Below are experts of layer 4 (counted from 0) of a mixture-of-experts language model. Rows are named router (the router's row for the expert) and show model dimensions 192-255. Each number is 128 + 24 x the weight over its row's rms, rounded and kept within 0 to 255. Numbers have three digits each.
After each expert's rows: "raises" lists some tokens whose logits its average output raises strongly, later layers aside. This comes from a sample of Wikipedia text that the model never trained on.

# expert 33
router:074110124147125131156149124164109080088162114138145122112144156106092135138099081147148146159106118136152127154122145148114096124166139138101106096137128127137147122095163135117171138124140140
raises: ".", " |", ",", "-", "–", ";"

# expert 26
router:102115113133103147091107100122110148088123098188094108140160177187108096119098086108139107115113141119157090133089088112091120134145104156119151149130125127081160094121134124110138106149141093
raises: ",", "n", "t", " and", " ", "–"

# expert 27
router:132146107096156140097164141146144130118159125111101155168116155158132107137103138133093184105119118163146111121119119076113148141123137140123110106096124127107169110108177148114122122120121132
raises: " the", " their", " a", " to", " in", " all"

# expert 21
router:132153134117147110105119143119170121086091117169117119163151146149107127147114083110112132125149102133188133130111144146103084116127126190132111132115145113117159150143138174152136143136100133
raises: ",", " ", " \"", " and", " transfer"

# expert 38
router:127077153152176099152143131144193129095141116160123135116138142157083123169130110130124109140142076144109154127152141122096129141140106138124150129129152129117090119122105107101116118134092126
raises: " of", ",", " and", " ", "co", "."

# expert 36
router:126146121143111102139141113142124106067114147129090146154112128129130145145115114114139142141075111155135127118134132103130184151103103100116182135111122116141103154081124134132097083162047152
raises: ",", " and", ".", " (", "'s", " in"

# expert 19
router:128127125164128131141126103117153094092140129139109104139117138138109118176110110117093096165115127162165072088125164123151128122139129125124135128148108154118144162125146171146165140142125116
raises: " the", " a", " their", " an", " them", " its"

# expert 32
router:120128141114097090139138118177124122103111106133106080120142136150123113143101136124166111121118104102117132143103167095088146140138145176113158127136157144146153150083135166130130170132149103
raises: "-", "|", "This", "1", "4", " "

# expert 7
router:108143124114138144137197084161118124172140083137119108132084133158132168106109095093159110179121122159117164092147136145138123158158119131116121165157084153085092181135146127142138172146115117
raises: " the", " he", ",", " she", " all", " is"

# expert 25
router:093110142093100147159133131123116099147080117122116120125146104155113095152130110140115129145146147115162101139158117143115129117133141115116110119084148146128158167089097125157160163107101061
raises: " same", " latter", " state"

# expert 0
router:152137126154129133143173113111126127117108117114140141122141181113140143112072119139169130105157181112119116094159195114135119157095109126094116104117126087152111126134153140152178149187130125
raises: " also", ":", " active", " an", " a", " involved"

# expert 3
router:154126115132101123133160136143147086113169138150112126118163205126150091116104112097138142116150145122123128132131191109097142145142151111093126108138112116131145138126159181136148102160108101
raises: " in", " the", " and", " at", " (", "."

# expert 16
router:143115144128150097140119111123187136136127129150110139098166182116140117128085098108157132131133126146132104148104126157106122130098126151127119131139136141137126116110144134100109137148147107
raises: " the", " their", " a", " his", " its", " an"

# expert 4
router:142120134120117112088155144128138117125134142148134106134150116128114101129135108143119136131124167127110106116139158091156133124113159150130156105088126093119153149106104152105130115222146144
raises: ",", ".", " of", " in", " and", "'s"

# expert 5
router:115098122094134135144135117126110105101137134149085131118118163100108120170096108099144153120111143130131106109115116129094142126144164149089129103078154184124147154094154119114107098155147108
raises: " not", " represent", " play", " also", " be", " act"

# expert 10
router:141174137107137117132124097138130100111162084165114114111158157176133132137085075135160121097106106133136098099114147125121118140105152137119140087133114180114140134104156151124128135174133096
raises: "20", "1", "4", "2", "5", "19"

# expert 9
router:074100115067101097129149154116171124128138143200154135137132160167143137129128140123122149160110098154168109101124172095142136138138137122164138127122132115097097146122091109140126141116135146
raises: "0", ",", " of", "1", " in", "3"

# expert 39
router:124120101115163151132164126160153124122080155152166147140153131130122139150093130138170145133127144109175115144108151133125129140154163159101122091101143122129158112081121096077140142178132093
raises: " However", " The", " This", " They", " It", " Although"

# expert 14
router:106135096109107170136140083149168144112129095157119100142153134170103120169125110126152089150133108142121137126135164116125148121132156148097089102092147165142100141113135128125132137137157143
raises: "in", ",", "ed", " and", " ", "."

# expert 20
router:103104132157093150090151098152117147144130150135100120132189113108142111117122125124112168101121154156133143136103159137132166156149121139106117135129099147103103129075140139128101140129137049
raises: " ", " —", " N", " –", " A", " New"

# expert 22
router:133135107134129137113149114132173171112118125134127106155161177158140125118121130144140104110094134098120111094119146106106145145139158129141127144134132151114100147087124120140124126120128073
raises: " and", "'s", ",", " (", " \"", " first"

# expert 28
router:138129119129088097152151119144149131081117152135104102150114151144101128123111136141110137131114099114086105120107109121131151141116143125126158134091157150108127139088171137139136130128103140
raises: "ate", "id", "ated", ".", "all", ","

# expert 35
router:142107098132156120119100121116145152147119144173113111142114151117094148130161073095104089123094146130133130148115137144100115141116173142147138096142185150096108086133113142144163121148130082
raises: " of", " to", " in", " "

# expert 30
router:144094128122161159111118096107119135116138113103104127130162146174133145114118117146159124125102135104132113114099141137149129178154139141102156133102135125147163145099131162112110105139091138
raises: ",", "'s", "\n", " Headquarters", " (", " –"

# expert 18
router:121122104102102127128137115148149115092134143172110095143121153130106105158130126131128132095127110111162101154133153143130112129163125147106129146164110163112132160153154141101126096115118102
raises: " used", ",", " recorded", " built", " developed", " released"

# expert 17
router:133135115133103126125153100123111131110132107160091133143139167110112153138068104125114115111121158088145154154159174073133094109129138108129128144134109144110148181112123164136106156139129091
raises: "MP", "DS", "U", "Y", "I", "se"

# expert 23
router:149120124126117126132104146159147151108105108142122138117156145124126109153146072103131147130121136135161089110110132163096120132097101127127124128140122144113112156129124132135125169157116065
raises: ",", " and", ".", " state"

# expert 1
router:130106149089127122113154124156158104119158138145133138142129114120127156121113130108094157128085136135169111135114154154143133136105129133134135097133205144135121127124124129120113122198078143
raises: " in", ".", ",", " with", " on", " of"

# expert 31
router:094135087137105114103143139135135142099146142112137114151111148118083121130131112127127128118122107146136117131155161165151145148167134123120134139106105153112134122122156165139100126117106051
raises: "20", "19", "18", "10", "1", "3"

# expert 37
router:123127102129107151135150111156135103084122138178141105123146133168107101141083098093163095145116121121166136117099123142121085107135128168092117138117145133122118179114111134103150122155116110
raises: "00", "18", "19", "20"

# expert 13
router:084137139132134102085150147125176158130122100167151109124151115125090148121125127137160069129089125108113095124112103177125077132143162166098128130115176110095126103113123123142127116128101123
raises: " in", " of", ",", " on", " with", "."

# expert 29
router:126162125099137116132138153146156114155139089137124109121113154134149152134141140119150104102145123107099132120098074151115115141129147139083140146101141126138153123118184121110132105150136052
raises: " ", " Home", " New"

# expert 2
router:136106104117151147149134122129154100115076112179130118131197109123108086140131085124166095094105144138160123155117136101113148151146167129105106133105099109137120096132112126067149109165133106
raises: " of", ",", " with", " at", " and", "'s"

# expert 34
router:124153127145106134099235107130164157098155121137111143137098146122141134148135112163118178136100120112115125104144085157104150140099131128117109180119147146115099121092142148109102138131140126
raises: " the", " with", " as", " a", " and", " but"

# expert 15
router:115078144135142137106119088151142120155125076184110099159125157159116082152144081122096103093118116112127135105077134157091113127133135123093153122137122137117136101104142155141119112148097134
raises: " and", "T", "R", "P", " to", "19"

# expert 8
router:103118119103141133115186130094092124122127105142092150174101139150116114127122096090150142122146135181159129096104166155105123132114116143152136085156115142101121140134134133136106108143104137
raises: "==", "===", "In", "On", "====", "The"

# expert 6
router:100132131116123110118107116112124115121109154117108131121132097119134097187155085140140118158136108085135126097107085102076131117135111141135100117135141175123144130136128099121184090142109120
raises: "93", "97", "96", "79", "90", "92"

# expert 11
router:094117132058105109135140113130155145120088099185083128143114122141167085116081125122131142095148122091092151114153134156121141132100142136128139100118163123100117132104136122120131119162101124
raises: " the", " a", " an", " one", " some", " both"